{
  "n_experts": 128,
  "normalize_top_k": true,
  "vocab_size": 4096,
  "norm_eps": 1e-05,
  "optimizer": "adamw",
  "batch_tokens": [32768, 65536, 98304]
}
Below are experts of layer 2 (counted from 0) of a mixture-of-experts language model. Rows are named gate (a neuron's input weights, with its number), up (a neuron's input weights, with its number), down (a neuron's output weights, with its number) and show model dimensions 0-255. Each number is 128 + 32 x the weight over its row's rms, rounded and kept within 0 to 255. Numbers have three digits each.
Before each expert's rows: a language model's description of what the expert responds to. This comes from a sample of Wikipedia text that the model never trained on.

# expert 9
The word "the" right after prepositions like of, to, in, on, especially "open to the public", plus blank table-cell spaces.
gate1:124099159145113165104150092166129139134178124073116162143140141147136151108135141072124116189164118154129121076105151177112128145143133122173108123108115106183145127178103123204189078106148099203150126196109133153166117165073132153133171161079121194166157146122082119131144166126142119180144140090091174095148104151138143161112167164155072130141154063127119123126121174078161082100171128101136111129072131116103112149116138100127103105190142132146158154202101187147124105127100137146031077204159121129146115092108102123109119124067139125164045161137144143118145099154139137154160136156119100142142132046169139138163082105140202084138143199137170103132143121125111083151126133141145121150095185125141157154149102099078168142210118090097102140110093103143042139188120151
up1:143122127109184127110177121104108125151188101064108147114107117077156145114107029122096121064117087113174083175147144190142144144108107185138138117089163107168138159143111109138160097069147104133133154159134097084146125168114112135113139144114131146185099141060085165135140148115159141139109113092075192140140144086127165142175141137154073109106119114115180147066120143133173100106069184142156107125127134167141146120133115151109089097131099123176155130101188164109184119089147133143068145139124129116135118159093049175084118153064158203076077149198183131093129199135100131122130112074086111129175113091184089128136119118117128189195095177132157117072155111078057127125123180130139104096143114144175129144123160137137134119206146113116108095143130100142130088088082093
down1:123160083103126115111111098175113107132130148133075140090078074167110116118113112085130158111087094134160142094147159060124147133111135131145156107108099138149048101109071128121141104085134108081103095058099199166154123142182109146121092143111135134149190086125122096184101208119133092127090099198129138162130163187101149114135155097181113188093124171111071159123142097140127129179170137081145095199170109136152119119122113094090116140114110126163107159127104154099110151098183129114144154137104103104113194161155116122133130185106065153110103110119151124164109179182119122063194166104197122144112158123102148161118132096104103179183122129172134101135138136055164143140094190140141073086185114184129124097131190183200084142105116126123128134113107151087204104142136147

# expert 10
Field labels and colons in scientific-classification infoboxes, like Ph(ylum), Class, Gen., plus mid-word pieces such as am, om, ant.
gate3:117193136052117141134142128129094152100113173135143123133148143140081117122176174030158162156131090141094128130111116086186114087137080119136140131103095088135135159129191134114075115093159140110183159128137161164203164109090132095114095114164183124139145092192105174145148147148181145103081118123106170146206136119081100151122095118074139098155060101139117126103170088098134136130201093170120085179063082091165123118103131151134077125164131130144025164179152193099074133098132129161155137116116143068118148076147109158098163151109184117174149069139124145183090101136108110091150107077111125141145093081146153060083099105167132117120123113128115059135147133139132151070168106130132119109146168131145143137138110171118159126115145118115111183057118127146142094104093104
up3:139158143118109132147161100140105153143100137179136129123166166150115106157125154068185114151171091118104134118051116090144071140147127060126204101087088092146147160162124086119083151152102157083101195154136122153186171101079107103117096097152168122123113080218073193139110097108154103128111091091100134150151143129099116147129096117076157122136109103146129132105128138158150131148149119179153100135103103098163123138164154156082097112167145123123060165203167225066117135053134088168151103103095101089105170071101111155071136141125144131181146099113114150194080095111068071133156129104110121127136142120185122074081128100130069112120147142168178075162148105137107102099143107112168135164185141131110141164110114168139154117130124118121056151091079099100129095085127099
down3:121175003221184208157212108042150161090099104076126139106120098159119112154065079085056171125085145070133137108148173149152145138163102155155141107109117109151173156163143123124118110155108122127081170148150107124100134134156116181102122102156095086140138172087169108102067140158138089143175112174147106127147160138200154087086138195186107115139122110132129129099159163189157131160128115143115104188071125090132094089178103155119090127152136133180174142116148135105173116175128131109100054113093125121122153114131073161127117179133132149137113153160151144167133136177133094142158142138111144134141131154127160078091134131087111147089090145079155125139104146126162137078173160072131149128116148123141081152109134131090075131086072123163118100151123111144165104139118081

# expert 35
Raw byte fragments and accented letters inside Thai, Greek, Cyrillic, CJK and diacritic-marked text, such as Å, ā, ž.
gate1:143178101125116130140133185158141125144131122168109131134177142161071155108125123140060168151141171092154097121112110183120145087149221118189167113091117125048114132151141135137083124154112129138120119129135085147094103149084126142164121108140123192148074099109125091120143105097120139157134125115099220095164097152155149139106165089099130167111191143120136122155209085125092154101207121144112085123155110133132136116118152084150108137171114143076094126149089168166138103162151150118150133115151118131151106102189123084165192094100125159092097128159124081083125168093171113096122140093073080156148126146109149143137116143131118144138211145065160078149102134092101079086072107193106169076176114167099130139165161126155138063201160052082132151106174096148186161132104090
up1:141132090143162075158161163189123142139112135182112094137183121023116122154119135132101134128115199096072189170137083132125089117183172132163145138086100137077132152155117143103102132054104163128110157140136132118094148088105174146141148111143100072122099149151115124137112135086104125113138074138102116115137120120197132187149152105114071131113137154148110113153168041129097132094125078118102156124118104174138106109187156108130133134152061129092105150162074139164116184107163115123129086140144168073103102163094128122169171090089166116107134151130118069104067139140158115167129141060080142167132095162163134093120118140113143065136137139071145045122089167175134154088115065130154187117115151150089127125148185124119164143184125182050127094092156129166176162092087169
down1:155193083175148174130103106085128103130112185098107074113121087168087163062052119146116136164196078067180102148172081128155138148145079128083115118100167164086145146104156109152154108153192164148137109153145119097112122122177110147158139059090138126197112134128175152126114113132078145088127180139108085147198163106150209176107124099174117117128131144134136182059105138088183058082138163148139122156153126136085073104121140113141099099133076059137106166124078157147156098139149080113113155112117103124201191084167146142122115150098152114097132088130147126164134125123115148118115145146133090063170120148136119120104160121141116118091097170128088045177125130162141166105138123126158117107121123109098153117090160149171191137118156196114078082146149138090144156155098139

# expert 32
Word pieces such as ad, ow, az, ue, ical inside words (quadrupole, amazing, Now), plus the name White and U.S.
gate1:132184149183123104161116108107147131169114161123051230019133126183109154154124201124085066135087123164154149106150186167132089073177153145078160134088150084103107112112097149108109071146173165092110176138142146132168081148122114086144112119124046157151132083149156211123141118091112131126097136114128131160118140162110159158158087110135113044143108130089112098172132105113103151083079191156125156143162102106086158092129129132155090160167128087169132135143120135115110122140138071170144040161134145145084152168104152162142095150099133158130153115098117123142099126149093139159114128068126118135141129134069082074087146113151119094136136079117104112147099073086168138170114094166118145112185148141160068101108114150131117176147137132145152050164134127133158142105178124
up1:152056117090116128137139123113115118127096131118151124139110091140150102153138147122142178124166157106114096166114192087134137102156142080129139104122137089142083151100148126162122187105168083122139019105115099160130188116095134111055103152144190149117104200090116102086235135130130064156190131128164135071083114113154148145151122170159167171136144181157121167097130129154132148200125143136080108168155137139169069140143117139146100140101125155125161114104129165125085117141135219094121156086068143130110150067150113164127113109191114097140166145150154106146108139073117079146103162110195138149114111132117218125132134154091104161056134105157125091134124136178133127137135131158144072081108156091164161130079136154101108107161150158162128203127082131174100108116045121
down1:095091150077127091132152081144136091149100107136177158170149159177132124163162133111167148120145162196155118074124131143098109158103087140130093114141140147152150117130112069106146120084140134137087211079133098027150099128131159140158118161138099169139175155086119157153100084161100148047188063160081134152130165175160113138146170131093155104173109132089066154117139123133089181142156168139113119172118114173165069125121129108158110105125113140140093092141135153057104142138147138168135083140051087144124110179110140149126132138141115080136135067148159128167078059096153101097170120152052140107150204146121151114126124123160138118137111102092120143129172169157150079060103130176183153076162097164181147096134097081159215126128136142094132130146116083114112162080111144

# expert 37
Leading bytes of multibyte characters in Thai, Chinese, Cyrillic, Arabic and accented Latin names, often in place-name tables.
gate1:177144114138146124118050150149098090107159085076103129135108112153056098054124112213089110133121121170182100124180052148185144114072127164106143134110140163122123146133188127028135105137135127155058116097162099142144057166189136098153156130144078154154158177128154091152087143133160164104117141141106115168177098131082117107113204090137103142162121150090176159144130135148098076128150177121131135146137144137110059095150130082127101102202123159145107068058119160103112078167163110142126150107149154121156130143117138119170167166131154151180066044159189150122078156145141101133158095070136148124156084099120151129147110163119158172091146153094129154116110107165105132164136188136106143091116111166195093132112107152165120135133143115137095146133172125111117135155102090
up1:067124095108117092055151091045131105206157062121166133193138096142133136169118089094145170134169153137089189188141104145144112107109131150182140134132151180093100107183136153090061138149145078186117158142185110125140119143149116101110141104131166082147073162075139171110086119099169135110101107174097155072153170110130136140131104106169114079172101094111140140065191148118086134124136163132115106108133065128142114167116152078123118172132122104113200158149104155131080125111124082046086125141121126069132164169076144193138073120145179145143099114167171130111127158172107115132180151132097089159165125183131170117165181091157098164126112110095083151085165134133131170086075117111134132122160136182136127111161138098118113148111170125099143102191143122081116144138098102
down1:137177095126141110144148107109093255126071165126121122091173078110204155154109178000192111068141177118141158111117127132134135138116098067161105114121136139183189157175120098118170094126091158123139075122094117156177174140135144140102107110083112131162122102157130147088130133157116091104147113091134133178116145109131147176120152117172111102122159117184116093114127107152107096120104134081126131132124090116145135115066116170131145120053122159160129147192124063134127231125148169143083114104126143126091110119105164132140120181138093110066145164135133083107173128151109123106131168140100106093140137144109154114167113118091082157149154131168118099105116157116152098148127140179121100117163131012133144121182105142109161175133130147108163117140141110141136138147145068

# expert 41
Capital U and Z starting names or U.S., such as Georgia, U.S. and Zepeda, plus en dashes and digits in score or year ranges like 2012–13.
gate0:131148163000131110135136125171079125147144131158139093193130128133139188116185126127094157141111084097162129175092096131177174160206123135116120118121134099121072094139155125107177154112108148107120140157109143056196108083091084119127080124092129097106136125147127150072159105097109178104100082120128082121126070112158208176119110114128167127179118077171095134082163182168153144102095097172121153135097152189116139159115042132114147216122157165156101123109124146209134141090143103171137069129105106096140162143118090131136081087150150133077125146204176125182110133123103126152123171194077104139137123148117157144132108104149102125095136109110154126099164164159103130084109080137131131130163145106107103090159087133139142112185150109099122135083121139105145142194111179
up0:094129119214166126118161115099154112135145109095114160144116127119155088168070121122156141154135179130081123077155168121090123090073105154140087151175173140176186182104080144141136093167160100162128104147116096182082181162148146145122171110149141158176164129095120115204123170159175085099161174152150163129156147176082086074158152102142117129086161170071190111193100073095119125155163127069144084096167100065129126148117172112130099087148090134106153087118122106082120122137107126117121147106174128151124107104131110090134161154102123133140154098068133132107128178158148116067153121075149181129141114144101096135128149169087133127158151171118110145182077090144102139147150189158161117123080091177173160111117171090145068140082089161143163155148144052187108102070154111
down0:115130091197106108125114116168116124114135141141154086121081150100090161113143140137101125173095146103217184149101141151067156179161177146134117163053175106079172134143182126156140064146180159122061113142094098138082139197092115107092198101176157122140142133135118072083113128122098159153104109115102176104126181153144108126103107111161041134070124169157129189095092161150094150082144107113139127114102106169067203104150096114120112151151161083140108104114140129095084098126157070143120088163167144169129145169147122143147201134157146145177102106142135077131121157128177091176180117132158053050128144134132173159169149098151120118151103124145107093182140151122135134134174105147115097154063129156130109112092178153147118103136134137115130119085138174133151179141058150

# expert 60
Prepositions over, under, against, among in sports results and leadership phrases, plus em-dash table fillers and decimal points in statistics.
gate27:074100137111189134063119145144161094109112109146202127099124145231158114182109143125110166111127101221159155146157157143170079154122105064117109121139150078142134105092115110109127146152096104124138077090112135094134109098081148158117106085129099102104113126112172128123143187150149109088119121105102131120093107105044160167150138204139106146143126129149085113159093119100058141114111171101090136102183146143117131109161155150075104133168139112122146057152126154120155090156126113098140135124178149130164138150115146159109186177091184144135106200121192164111174124109169046193129097110141150114119145111139121202111144165189133163181140149129128111220043133133113116094132111128103090124073136149161109101175134100127147106114129147144128090130150151160213075141142152
up27:070119122110136157144082209182142160121137129142144126083125074147144081118089126154082203157116167183172143128160188116159110130164159078141160137093129074132124113072083110097122142064096131142157063127140182133113103104091084121137120112117116133092138188107131089140129216154136110102150143149118138110144158148124183161177134129164140121094127151158117175083091111188157114121093128112099094108169176185127090115108156131142111130163126093160145047110146160082156100127110081099145085086184167161160101137125105127110145171142125156160131108098150126170108125111130100121097103090129176157156128087189083185085129149123091172179087184159159119161069101110087123131122095180141074165056145149142116138192168098122099137169097159168106132147094147206160130151104171
down27:117186131134131167205130196117151151093066123120177116149164162110106121066078130142130088143092141134133189167137125123154151152145106155096129145124125089104127089131114134109116126149147063100182146185159174157110144083101131131135148205106065134150176140126134154111151159133092102150086166140142133109098168111106170141124133114158137148167125164119104144061129183128180143138199114103093164140105083121177114103127137088105119115152067109158153170138156105103087108124125102115088068084151084156156187130089104203136090162175168211091090110103089135088094155113105060116154165164120144087180082137169091117159114111108192145146148145133115141151083117145041143105119101133124205159152181157114182129064130117104115145068096098098123135095121185155150114122156158

# expert 50
The digit 2 starting days, years and percentages in dates and tables, plus pieces like or, ft (often, minor).
gate0:118094082215089111109149171126141147155094064085026116181120191148143090113130146089117093122168146110118089117162100109095144112134151169129179092167161182117119166084110139176105156123087056116147129152110100127140120052090148169101142085164156138123084128115116111094102105127163080183104168174150188155070143114091141118112131164134110089103166131038162079084128141125114129220132173160137126157109148175133121118084095152153173125150187106127124147131142091154133111084158118129160099108142123152154102123069133125138126082081119135091134145159093126108129155149115173042144122120121073097156103092083112194124131105098134051114180140137146111132130175098143105167139171135091105097147071160163111175121073107171135145112108117117079117128089167115153084125110102
up0:159171103145154178147094133117127121085120135120157085074165123151148160102102121163135156162174107150157108080133151084164134175126122040178127116123100194100112098156100166119196125167091089182172092099120144120096155166133118135137093127113126107167100105161161110152098173173177126131137162085155162173143141150101170075094161093164137142130100117124086154125171141053102079124097178107176089113171129152134147131122135165133151146110126095153080109160125151080210139149157169072072173096138162225091131141148136065145122107137086108119156065137073151151147160141085132141097079115168139170090167110162131106085160112082098124191098125179200130136144103108135159174139163182159144158095061090121123112128092137167163165082102112103145129120144133105113176164145095
down0:100088160132091138122160154153156166128113100147060091114115150102052123092082127136111086073160154148123094123108123176123086077127137113103084111150180152086119116128143150086068155166126104108088094154106112179124127133085115105100161139131137136079119203130187133068138145115133110078122150087147107176076114088129109125147051192131117080117149138168151061091127097115116125116126101157081126059102186138130182106117128124111101116121170131165138114138136130158130122151142141199156143123160124094179128157108117147151131130110178174165131223140157153054092067160156152153174139110076119108138102139124132113166061146114168093126112135069113161106070175096142070152100107100160129057091123114172092125123134103095211097176109181153094169121114144170130161099141077

# expert 30
Compass words North, South, East, West in place names and regions, coordinate markers after E/W, place-name commas, and heading line breaks.
gate0:118139113158159132104100125127110102146183065130107166122166138233088131149142177127135130097115118147117111075128180209099073082106159172100118155069113108205126118140064102128153104143123156152115104128154113140157046090125104127085113134129136153154090109061128095123135111112031095097119159132153123162149165097097118126158158139103111101101116125088163140086124172156136132138133142122109105134160175110109127160024099163124141105198092085174151132134161102171201085119160148148137075183136127131145110129135121184095161084090153172144164201126199188134142130167090158125132090077091148138178138093112133173079119158178158108145124147126140130165121142075142156110115106146147111161137144144099117080171070157176161088143080109142163163109112139151114067131126141
up0:115112096177119150153071115169128146132168089108089148078133102181106196107141162177107145107133114199106051073125160163098123099094109144111100162090138114155125078102048081109112148150085139158107107117158189118133047150113090088186179124109051140108096122087122110119127102133066096130122167195145117163116202117126108068191140089130139126119099084064125150085101148137139112128118132104132106087123116136146128123104074161158149112175128145140119164117133125096198137152144140129117089139200140156153121164131112193056130109113134205089114149101141154155116109113123140115177123070121158179155162120175128133091156154141201111173127154111158148143143121056143122030121179125147119117122172141132083115163105170162139119131106131149175156143109183140104105100129119
down0:142122123130194103144146144165153184122072153107141152155058138088140153110158136080145098079136125122159067125160074103145150160148097157169092101121208076074130103119150138102082119117127120154159144148122103162095145102130141116116141114134102074135160200115153130130157166121119140164140135144159128114069160109163127095088171121172123146205123084148088125052135167147102076106125110112117195184127129111085137136085097113076185133136167107100113131213094063134151078136185092146078146097113136124143131101142154175122123184169108097090168117122144104127114155098063125119089082138130112133095142110150121139092163091171101138086115100149165103128163145203173120109128123095160096130042115109103191152122066079124067134096144117094155078174091113113164143172175179

# expert 18
Individual digits 3 through 9 in numbers, dates, times, ranks and table cells, such as 7th, 1998, 6:00, 35.8.
gate1:095148125115092146159173122094153157099115125152135098157108186118113102103153127083171124162154093105105128130082149143157141120112122061122128119138131093132134184136154093096128070116055135147153178130167167165110104121086151120210093160098157173184131142113089068108137121162155163099174103133114132103116153118112103116111096135128131108089125199195155154144078119069166091076158088102072128123108113179122171114120102057106096081098141107102138128136101102112122106105071050133082132127120112154142172155117157187108179140118111120146164114108150212155089141164119149105095138132162110125086100178138092101164100159141170170192103058113205139053131185181135082114128104131148117091067114024148120163087119123127141136119102167143115141124174096080160144153102119
up1:161144098124114148160122217153146141077116156158166100082169144156120124120084118131111148181119104100096114083117149093154101149118104078172131128058124099045163133067108166126159156135084173120162099081116123120074112165137129086162171158097137117144100131098170135136111126168159135111153144132182079085130135145139145117108158105176097126098103170158149145128186105105080125120195122125155127105169183125142113126131146128139122133130107124119127143099119113094122116109140185075167114137166132176152179145111191098146168176142149103210159106125140151180106088153127093098024138130204114147136162174179098176046147191154094166169088132143131086152119093141154085106111105154157162135114135109135099079115148151157132149091104050038124090130179072118165130138158149
down1:190130098159130152129135174137167179143061108113066089117139170071096144116114141076114130119130144160104134148100152171103118127173121095176105100129183134108117116126106167099026032174142114105073142100135144159115095110176128114171157116191143115079149149085123118121088117083159142103147112122167139107108155134134146082114105170135097105125115181182126095127079098104093050113169091169132081126147148120122156113100121077129090166140188066082078100141152081127140137133152072080127154109114119117113133060133171128108125153144105161149169184095156171135098137146114188071119086131115108124155088112135105123116101186122167175151103090131093138100093186113123104117104112155118111049141075082173148066083083144058134128114135149131150143130108068083121126079101093

# expert 24
The pipe separator between cells in the middle of Markdown table rows, in sports results, election, filmography and score tables.
gate1:126127152143117109126192134165127119137132165156167108132137175080132098116147173115100153107119063139146096108137080150063107147089122167120065147165092138174035166105169065123147131084154132104092067120147108142177168146176084162158115115100133096122161099115141135084121125174090107147121168128054150122134130105124161189209132154161111124096089070072139101064123153129071153136160112094133194087108106124111131171099104130065153128220174090169140094119085098161113153135138123103180151100104155137096047096155117142100161135116133165143137189153089144111181088123139115149140172159119113096120146090074115160154112112164172098177076115159100154090147146113179195116165121100152190126094127144115140092136117086160107096123104086128129089058104132103131137104115142
up1:153165169118161144141173142130146112127125152155185104133143153078150101116157161152119109130097064150116146119162049139086079144101123211135101156138050066175071146113116079160142063074133156087082136176158142113133132133129151153121101134084126048121188085157160132080123150163090095155118138114072116117146127113127165181183113182144142126119098062062124094057103113166066108158095090094112088099075129153126121119129112166064148148157117069137156104086108098143034128131137161137152139143110095110122091098105140113108136149106108149149095182172089165087152072120118147159106143157102101089164134125096097112154100132160136089118121104136146122083138108116113114145140125102175238118100121170106114110160130093163078098115082106115092084089121136118083139098106148
down1:161157133153073181171103159177114107152121104130141119132144179089112097113130155160112139122180124160104100137140136092141118055111103173086117163205113107099173084146153150070086055114104042129140138102114142128171095054147120098099126095080125144132108202143114149078100173153106111149106167133121138085108146137189138097140168161076115117143171074164155118080153083105153096133133148159135143183095131116095135134151131141106175134136178161156185159124169108085127075094078084063119104149149087151147119123100129117116126143128084117115061107091175165118123143145113123161081073174181165101102154107089122229068139164150133161116150137180114120125040137125108172128130104094067114111151107176129100184094151147096115120075094158144156132173095121104133103136146130

# expert 39
Commas separating list items or clauses, and "as" in cast lists (Actor as Role), plus "such as", called, including, like.
gate0:129115175102174126117104120142137083183111156170124063099084089090137138108171144098177093154083144095111121142113152104149132151142110102116130087156124046098119153154116160113137144185119135110076185100132106094099162101092172102133105171097095111160094155218146121179151086170141124147115117108104072182191053090159097136050075138107117081185114138134102123144101163072157174146123067192053126101122119098106093110171139107169130135134147109099111108097123146061154142128099100129155099120178199114089129135061111134174125138124112119149149128074142115140129146150166088163088143089112123096148111196147160097158106143172105149127109059134128100183137112138196159136143122111061096109100110111084181172141122098104125087117092109095096165158137091163148149143137183
up0:141081110115125169152167083130111159106124067001136172125106160099133130189131101134113150083177170123104091161183122168119095099101171163155174151161108177164120136102172128128134087111083070123130084137138140168144102153157081184153146125089117153092144132097089080117122168113085151144058102204098181094107165122119070120174149095135144134102134091155129137125160147194129147095106113143108118136117121139155173172140116135114136122096112157147131223157079113149081142121154154109130179168069101134167108114204132128139147038159133126091085108156089126103131123160078138085159128119145152144101078074114129105097160104079189122162162145101084155078142120117113122120132138138211092136142071115143133070125133210121125121163120135123142128095152153092101110126108089
down0:120107170082094126133111087155142077133115144109147110126096096148144130111168104086152116146128159154109080084126127110147149105159106158156105136189094092148093105123148115095137121171087141125132138069157151053115108138126121170136111157118146134113119095083136125115065131132145184199120127138124199070096109122154146150103180131126113133100124098101151099213134124180139162109096094103094114077168135129095130141137099111097177160110212120171111116154180127117123156044123117134168193077133152076143136127121140136125117115084112150113109144089079130188142148169146187168102123142115159072161090113181167094135157072138132098178137123146137121170074133144130052036086137092161103075063126116140160062178061128138085149179123146145164087133112137229110114134145100

# expert 23
Final digits of years and other numbers in tables and lists, such as 201-9, 199-7, plus coordinate markers °W and °E.
gate1:147156206160123152143126170049146098060105149172221089104159115068150139146147087158120138029095137103133165183152132155133145143115087145154136115118165133055183108118113165130142182132074160091122123056138133073123182149131135127104127158035105179116155136152177130106159090084122142138110109070144125121115102169172129157110088113075086160162121157136141141151150141202044137108104153112128132141110170097084102113151170185122151179126095113120056156133133141117141157153197176139106132112123161149114093174102133111164177116171082121095119097143120147101112091116128091168105162108131154127084152158123131147143227146166070151081093117133133151143123147121083121086143115095166168134095152144113126104092158157129148123128122106090130132125157101118198139105147135
up1:126109061116113086107171105181103154218138093048077195130098184186117120127126171099150107198156121151118112108067132134131094090145132138118137127142089159199096152127134110129121072123172089154139109194156131183154058104097117123164158109202137055137080136111083093115102166142120125130136113190120127126134146120086093082159158128173177110123131116125138123131112105055195141123164090158125094100139050156172131139093102083133071084137123140131155115117126092117106108104086114110146144129128088110123159100163121135099117082129175171161148142101127155137121174137110151092181068166130113135197110122126133143117036102101193117156155158123124113101167126151169134152131135152104073095147111102121146195135074085107101138120108093184118160098094163120099130178091143
down1:108081119143132170171119191156196204115095142144048111124136110144093077132113139113081159123148104161099154137158144103138137158095137200116114125181105185156070164067110147099093111158092134166071152147140110026120106144161156109105112117142115123105111153155084172129106083088208145126158172096110157161056095105085121139149151133091124104113127133102157080120130098150113091067122107138141108202091168096130153147154084189150100121194182095063113143137109090128133089077142088129104111139139149117155171081082164129081136133131092144100138145106136089127130088110118117053126104120111066171116108148112159118099097077119127162143199139157140153114133160158078010169096137112153115143108129098131099096119121114110149092091102118147115134169137135087094124101123135